Weights of a small mixture-of-experts language model, trained from scratch on English Wikipedia: a shared expert of 128 neurons.
Below are experts of layer 10 (counted from 0) of a mixture-of-experts language model. Rows are named router (the router's row for the expert) and show model dimensions 32-63. Each number is 128 + 32 x the weight over its row's rms, rounded and kept within 0 to 255.
After each expert's rows: a language model's description of what the expert responds to. This comes from a sample of Wikipedia text that the model never trained on.

# expert 11
router [131  77  97 145 175 110 148 111 145 173  97 124 133 110 147  97 127  95 166 164 111  69  94 147 177 171 137  71  88 109 105 108]
It responds to: Last digit of a year or score after 201/199-style prefixes, as in 2023 or 7–6; also truncated stems like connec, projec, elec.

# expert 12
router [121 113 177 116 123 118  93 118 125 131 102 133 166  60 161 147 101 160 117 181 101 116 137 149 121  88 158 129  61 128 168 105]
It responds to: Single letters or short pieces opening a word, especially B, b, N, ob, ab, acc, as in Bus, bad, Nintendo.

# expert 56
router [122 100  96  93 106  99 105 112 165 106  65 123 113 116 146 133  79 127 102 141 132 156  93 127 186 148  94 104 113 100  85 142]
It responds to: Digits, number pieces and unit words in measurements and statistics, such as km, cm, ft, miles, 000, 4-lane.

# expert 27
router [116 109  84  90 117  77 166  53 120 116 111 125 122 106 171 171  87 167 123 178 142 124  78  95 133 159 110 129 109 155 112 143]
It responds to: Words linking a subject to a role in biographies (as, was, is, became, appointed, elected), plus name pieces og, ag, im.

# expert 32
router [107 132 153 115 125 111 135  90 165 122  96 116 182 108 160 166  96 137 130 115 170 142 121 111 166 145 147  81 124 127 119 158]
It responds to: Words in album track lists, personnel credits and critical reviews, such as featuring, cover, electr(ic) piano, cri(tical) acclaim, and track table bars.

# expert 58
router [115 130 140 148 138  68 156 109 136 101 100 115 128 143 124 125  82 107 106 174 172  95 115 126 146 192 132 102  90 134 160  88]
It responds to: Nouns for people and the apostrophe after them, such as man, women, people, father, children, girl(s), plus possessive and contraction marks.

# expert 14
router [159 140  93 144  75 120 109 103 218 132  62 151 165 135 219 157  84 115 115 135 131  68  83  70 142 187 103 102 146 136 119 145]
It responds to: The article a (also another, This) and the verb is/are opening a predicate or object, as in played a role, is a village.

# expert 35
router [ 88  41 115  86 136  55 123 123 187 111  75  79 212  91 199 162 117 120  87 189 158 102  79 107  94 151 122 109 148 131 101 125]
It responds to: Forms of be and become after a subject, like was, is, been, became; also the in epithets such as Ivan the Terrible.

# expert 49
router [ 85 112 162 137  75 102 118 127 124 137 122 117 124 127 136 121 123  82 150 131 132 123 118 116 144 153 141 167  93 113  77 107]
It responds to: Single letters and byte pieces inside Polish, Hungarian, Turkish or transliterated words, e.g. š, ı, Zg(or)zelec, Eg(y)esület.

# expert 30
router [131 120 120 111  85 112 127 139 126 105 107 124 138 131 222 124 115 143 149 137 135 142 101  78 136 154 136 113 122 112 154 157]
It responds to: Place and time prepositions, mostly in, also during, throughout, near, across, before places, dates or events.

# expert 55
router [131  92 119 139 158  98  94 145 196 108  63  96 175  54 176 137  84  85 153 162 188  77  96  66 111 163 120 140  69 128  98 124]
It responds to: Numbers, blanks and short labels opening cells in sports and election tables, e.g. 0, 16, FW, DF, Labour, Turnout.

# expert 15
router [141 109 132  79 120 117  99  84 199 102  95 102 175 102 193 127 116 138 145 108 149 109 111 139  96 142 134 114 120 120 134 129]
It responds to: Commas, periods, parentheses and dashes in references, bibliographies and taxonomic authorities, plus ISBN, "Note" and list-opening hyphens.

# expert 45
router [124  97 135  90  62  55  76 114 111 151 124  98 124 103 145  70  96 135  92 134 133  87 137 145 136 168 133 108  71 122 127 124]
It responds to: Syllable pieces in Japanese, Chinese and Korean romanized names, such as sh, Sh, Zh, Hong, Tai, Toky, Yu, osh.

# expert 19
router [155 108 122  60 121 104  90 137 115 174  97 121 142 148 149 126 114 163 126 134 176  77 104 129 183 174  74 104  60 133 129 130]
It responds to: Closing table pipes, parentheses and quotes that end a cell, list item or line, e.g. ), |, ;, ===.

# expert 51
router [148  76 120  49 134 115 110 106 182 123  60  97 138 113 146 154  99 122 149 112 172  98   0 110 138 149 117 111 103 103 159 160]
It responds to: "the" and "The" inside noun phrases, plus institutional adjectives after it, like United States, Supreme, Royal, National, federal.

# expert 42
router [134  63 160 118 124 121  63 111 166 111 120 144 137  92 194 176 104  93 107 105 179 141  75 142 158 142 124 104  61 187 115 174]
It responds to: Accented vowels and short letter pieces inside foreign names and words, such as í, ö, ou, as in Ramírez, Pölten.

# expert 43
router [ 73  84 143  75  82 108  70 169 140 121  51 109 180 107 135 123 120 131 151 127 143 131  49  83 170 152 126 121 138 115 128 196]
It responds to: Quantity words and list links such as several, many, these, two, of, and, often before plural nouns.

# expert 37
router [160 121 118 124 116  85  79 109 105 159 118 116 161 128 135 116  93 114 108 153 144 148  86  93 108  93 108 128 112 123 140 141]
It responds to: Line breaks and sentence-ending periods, especially the break after a == heading == or a finished sentence.

# expert 13
router [136 104  93 143 134  77  90 121 155 151 136 115 148 103 191  67 117 119 129 136 175 116  82 128 135 133 140 127 104 101 134  79]
It responds to: First three digits of years after in, commas or dashes, e.g. 201(0), 199, 194(7); also decimal digits in coordinates.

# expert 4
router [ 45  77 105 103 117  80 115 129 176 127  79  70 179 104 215 138  81 115  91 115 156 129 122  50 108 173 132  97 140 130  74 145]
It responds to: Forms of be and have after a subject or relative pronoun, often before passives or adverbs, such as was, is, has, been, not.

# expert 38
router [131  93 157  78  60 109 131 119 178 147 144 104 179 118 134 131  79 148  88 139 131 139  95  80 139 183 141 101 113 138 149 142]
It responds to: Prepositions and infinitive to after verbs or nouns, mostly for, in, of, to, as in filed for bankruptcy, versus $22,917 for females.

# expert 8
router [168 136 176  95  83 102 105 102 154 143  56 108 166 128 144 159 108  79 141 148 148 113  84  71  94 151 149 105 138 109 157 144]
It responds to: Final pieces of place, school, church and person names before a following word or table bar, such as chester, ville, Valley, Accr(a).

# expert 63
router [107 128 145 150  37 117 105 115 127 134 150  97 133 111 189 155 146 127 132 188 157 122  80  88 164 160 148 117  92 159  78 134]
It responds to: Past participles and activity verbs followed by in, on, at, such as worked, located, played, based, appeared, participate, taking part.

# expert 24
router [149 128 182  82 105  83 110 133 177 124 141  92 110 147 203 143  84 135  98 149 157 133  92  67 131 154 135  82 111 120  90  93]
It responds to: Plural nouns and plural endings, often after numbers or stems, such as people, years, days, members, buildings.

# expert 36
router [ 96 109 142 110 116 124  59 116 128 123  68  76 164 134 216 139 113 136 144 159 149 111  50  91 145 134 101  84 121 137 114 162]
It responds to: Nouns and modifiers naming media or genres, such as film, television, music, video, football, album, song, animation.

# expert 44
router [135  68 159 103 121  77  66 123 160 163 113 135 124 150 228 109  80 131 148 129 168 123 129 122 108 152  79 124  86 141 120 150]
It responds to: First pieces of people's given names after table bars, country codes, dashes or by, such as GER Andre(as), BRA Th(iago), Mar(ynor).

# expert 52
router [170 130 138  83 100 103 101 110 161 161  95 124 189 126 169 115 148  72 102 130 155 102  55  98 144 152 144  85 101 108 130 128]
It responds to: Final pieces of place names and the commas after them, mainly US states and towns, such as Wiscons(in), Indi(ana), Texas, -ville.

# expert 53
router [126  69 161  58 115  57 122  69 145 171  90 114 149 125 165  95  94 129 131 153 125 147  98 105 146 109 112 133 108 160 134 146]
It responds to: Sentence-ending periods, paragraph breaks and == heading markers that close a sentence or open a new section.

# expert 50
router [149  96 115  63  94 100  90 115 123  97 116 104 124 104 167 167 101  99 141 185 160 156  76 111 135 106  86 120 109 113  90 130]
It responds to: The article the before proper-noun phrases, plus hyphens joining compound names and terms, such as Plexin-A1, Carver-Hawkeye, dream-like, Li-2.

# expert 16
router [114  92 123 129 116 118 136 145 151 132  70 102 146  68 138 118 124  84 127 145 174  93  97 127 143 164 161 120  57 170 149 133]
It responds to: Opening fragments of common nouns and adjectives split into pieces, such as newsp(aper), phys(ics), Ap, Sp, grap(efruit), mod(es).

# expert 23
router [146 132 173  79 101 114 117 130 162 129  79 117 126 114 176 148  97 113 126 164 129 111  95 108  98 126 146  88 114 120 140 164]
It responds to: English first names and name fragments before a surname, often in tables, credits or sports lists: John, Michael, Ed-die, Mar-vin.

# expert 22
router [151 101 156  77 143 120  73 142 129 151 155 111 135 119 148 135 131  86 122 123 160 134  39 119  87 144 102 101 117 103 113 168]
It responds to: Words like the, by, to, under, mostly in music-release and film prose, plus prefix stems such as qualif-, identi-, classi-, certi-.

# expert 54
router [129 103 147  71 134 101 100 114 172 155  80  95 160 126 187  93 115 112 132 157 148 100  58  92 141 160 121 100 120  98 130 156]
It responds to: Country and region names and nearby separators in tables and infoboxes, such as Italy, Germany, United States, and commas or pipes.

# expert 29
router [139 112 168  79 135  87  97 118 144 118 135 114 197 107 176 124 111 131 110 130 157 100  64 115 177 167 155  89  39 106  96 105]
It responds to: Final piece of a word or number just before a comma, period or line break: day in dates like May 4, 2021; However; tap-e.

# expert 41
router [133 111 109 163 160  62  74 123 151 139 118  99 138  92 189 107 121 105 133 149 164 117  77 111 105 136 117 122 113 104 147 113]
It responds to: First three digits of years after in, commas, parentheses or Recorded labels, such as 201, 199, 202; also decimal points in table numbers.

# expert 62
router [158  42 139 116 141  89 148 143 118 124  82 107 136 133 199 111  81  88 144 140 197 140 138 107 167 126 106 126  84  91  99  88]
It responds to: Line breaks, bars, blank cells, percent signs and coordinate marks in wiki tables, especially election results like Turnout, Majority, votes.

# expert 57
router [134  83 176  63 101 120  86 154 143 142  94 149 161  86 176 117 124  78  88 137 145  85 139 119 131 116  73  76  59 176 137 115]
It responds to: Single capital letters or two-letter starts of capitalized words and initials, like O in Oman, U in U21, L. areolatus.

# expert 47
router [157  41 101 139 119 121  66 139 138 144 155 106 105 147 138 103 114 122 102 184 169 139  88 107 105 134  99 124  97 162 114 158]
It responds to: Capitalized or word-initial stems in political and military biographies, such as No., Ser, Sen, Oper, govern, and periods after abbreviations like Lt.

# expert 21
router [131 116 139  89  89 103  91 108 143  91 111  97 159 141 205 160 101 116 143 133 156 108  76  77  91 127 119 108 121 106  74 109]
It responds to: Head nouns usually followed by "of" or "in", such as population, part, Register, district, area, number, member, professor.

# expert 3
router [138  83 166 109  90  98 106 122 166 112  70  99 137 145 132 106 129  69  78 122 150  68 142 116 148 197 102 134 103 186 159  92]
It responds to: Opening pieces of capitalized names or compounds split into subwords, like Sp, Kn, Ear, New, Swed, sp in Zonguldaksp-or.

# expert 25
router [157 112 189  88  88 103 123  68 134 103  84 102 203 133 157 144 120  78 113 111 169 128  86  97 174 163 122  74   4 125 121  97]
It responds to: Last piece of a word just before a comma or period, e.g. -ence, -tion, -land, wat(er); also River, Street, City.

# expert 46
router [153 116 130 132  86 122 100 142 135 129 151  78 142 137 184 147  35 138 127 142 120 151  78  60 108 117 121  55 110 126 155 144]
It responds to: Agent and job nouns in biographies, often ending in -er, -ist or -or, such as footballer, professor, writer, politician, reviewer.

# expert 40
router [123 106 171  77 160 122  88 120 183 101  99 129 120 146 153 128 126 116 109 152 126 116  40 122 132 153 147 101 108 150 127 147]
It responds to: Words inside names of military units and national institutions, such as Royal Air Force, National, Army, Civil War, World War, Supreme.

# expert 2
router [160 122 131 121 115  95  36 148 152 116 106 134 132  77 157 187  69  81 133 189 156  75 108  70 124 149 126 118  97 123 111  94]
It responds to: Inner and opening syllables of South Asian, Arabic, Celtic and other non-English names and places, such as Bh(utto), Kh, Mah, Mc.

# expert 10
router [137  91 141  77 142 123  84 123 155 108  76  76 140  76 146  93 100 143  89 120 204  92 141 119 126  97 130 147 114  84 122 131]
It responds to: Digits, punctuation and symbols inside coordinates, ISBNs, climate tables and score lists, such as °, ′, |, hyphens and ISBN digit groups.

# expert 1
router [ 95 148 146  93  87 126  75 132 118 158 110 117 151 131 123  95  90 156 142 201 182 157 114  96 120 122 143 129 123 139 156 138]
It responds to: Transitive verbs and prepositions like of, with, for that precede a noun phrase, e.g. served, contains, member of.

# expert 61
router [128 107 150  76 124 118 148 128 134 125 118 101 184 132 138 143  56 122 140 158 159 149 121  47 138 156 103  69 120 146 126 143]
It responds to: Prepositions and to-infinitives following a verb or noun, e.g. to, towards, onto, through, helped, must, near.

# expert 17
router [ 99 130 137 127  75 104 110 126 124 118  89 132 147  98 134 114  87 101 128 154 125  97 133 110 121 128 144 116 127 100 144 138]
It responds to: Possessive pronouns and 's in biographies, plus the kinship or career noun after them: his, her, their, Varkey's sister, his wife.

# expert 28
router [104 168 140 117 108 131 121  70 157  95 117 146 143 116 189 117  73 159 133 168 118 129  73  87 147 153 164 134  55 114 139 105]
It responds to: Short fragments inside or opening words and place names, often before -le or -en, such as vehic(le), hand(le), Sing(le), gard(en), circ(a).

# expert 6
router [133  65 137 114 166 106  86 136 180 140 139 115 138 120 185 138  81  94 165 179 156 110 109  65  89 144 114  84 116 117 129 145]
It responds to: Tokens just before a personal name: titles and kin words (President, Sir, wife, married), list dashes and colons in biographies.

# expert 7
router [171  76 172 125  95 101  84 119 161 138  51 118 161 103 129 118  86 120 129  95 142 147 111  91 128 190 111 162  35 173 132 111]
It responds to: Opening pieces of English place names and superlative stems, e.g. Leic(ester), Bel(per), Sur(rey), fin(est), clos(est).

# expert 20
router [109 132 139  92 116  96  88 144 124 118  95 135 172 133 176 123  79  70 105 164 116 160  94 141 146 168 114 100 128 136 177 131]
It responds to: Commas, and, but, while, although, with and opening parentheses that link clauses or list items, often before which or who.

# expert 26
router [147  78  86 134 151 108  96 132 124 127  63 148 196  95 115  75  74 107 116 149 141 148  92  99 173 143  95  94  72 162 129 140]
It responds to: Early pieces of words and names, especially m and syllables like Pal, Sal, Ter, film, as in Sy(m)bol, shri(m)p, Cri(m).

# expert 34
router [168  94 134  96  83 116 110 122  91 108  92  70 170 130 166 135  49 115 130 106 162 111 112  84 176 189 106  83  62 110  99 107]
It responds to: Word stems that take suffixes or join compounds, mostly directions and places, such as east(bound), high(ly), north, Air, Rail, path(ways).

# expert 9
router [ 87 125 108 112 107  95  86 161 177 137  36 123 161  86 141 103 104  98 161 122 123 131  25 124 155 150  91 107 132 127 127 187]
It responds to: Small numbers and number words as quantities or day-of-month before months, such as 17 October, three, five, several, 5 ft.

# expert 31
router [141 118 164  87  90  91  71 137 148 156  87 150 152 108 124 129 121 115 133 137 133  66  67  75 119 141 125 111  91 163 127 130]
It responds to: Middle pieces of personal, band and species names, and surname particles, e.g. Maz(z)y, Qu(in)n, Van, Mc, De.

# expert 0
router [114  92 129  72 120  89 129  90 129 111 128 120 108 130 212 139  94 162 123 162 183 160 109 148 133 177 154 107 112 132 126 147]
It responds to: Prepositions and linking words after a verb or noun, such as as, of, by, with, became, because, when.

# expert 18
router [140 133 177  84 118 121 111 101 170 102  73  63 160  69 235 141  84 152 108 188 144  98 111  54 126 157  72 113  98 113 107 156]
It responds to: Field names and punctuation in species classification boxes, such as Genus, Phylum, Order, Class, Kingdom, and the colons after them.

# expert 60
router [130 125 154  99 109  97 135 134 137 156  68 108 181 131 130 107 138  97  84 114 184 103  27 122 162 142 146 126  66 128  95 145]
It responds to: Final syllables of foreign place and proper names before punctuation, such as -ville, -berg, -burg, -a, -ino, as in Redonda.

# expert 59
router [136 125 147  94 111 133  77  98 127  74  39 101 150 127 158 187 112  86 140 143 130 146  87  77 125 131  98  98 105  96 118 160]
It responds to: Second words or pieces in proper names of places, regions and Billboard charts, such as Atlantic, Los, North, Hot, Billboard.

# expert 5
router [148  92 146 142 133  98 102 109 118 133  99 111 152  72 150 206  64 103 161 181 146 174  71 131 169 120 113  93 125 118  82  89]
It responds to: Early word pieces like c, ph, dr, cycl, syn inside longer words, especially technical or Greek-derived ones: micro-ph-one, al-c-ohol, po-et.

# expert 33
router [ 96 100  89  93 148 110  99 143 153 161  66  90 134 143 167 157 108  88 159 134 127 127  68 154 136 165 121  89 109 103 105 146]
It responds to: Final digits of years and date ranges, mostly in tables and office terms, plus century, million, 000, 500.

# expert 48
router [ 84 168 149  47 145 102 135 143 120 160 127  81 141 132 188 147  85 133 125 143 116 127 124  84 161 129 114 107 141 118 147 168]
It responds to: Time and cause words, such as during, after, since, before, despite, due to, and the or his following them.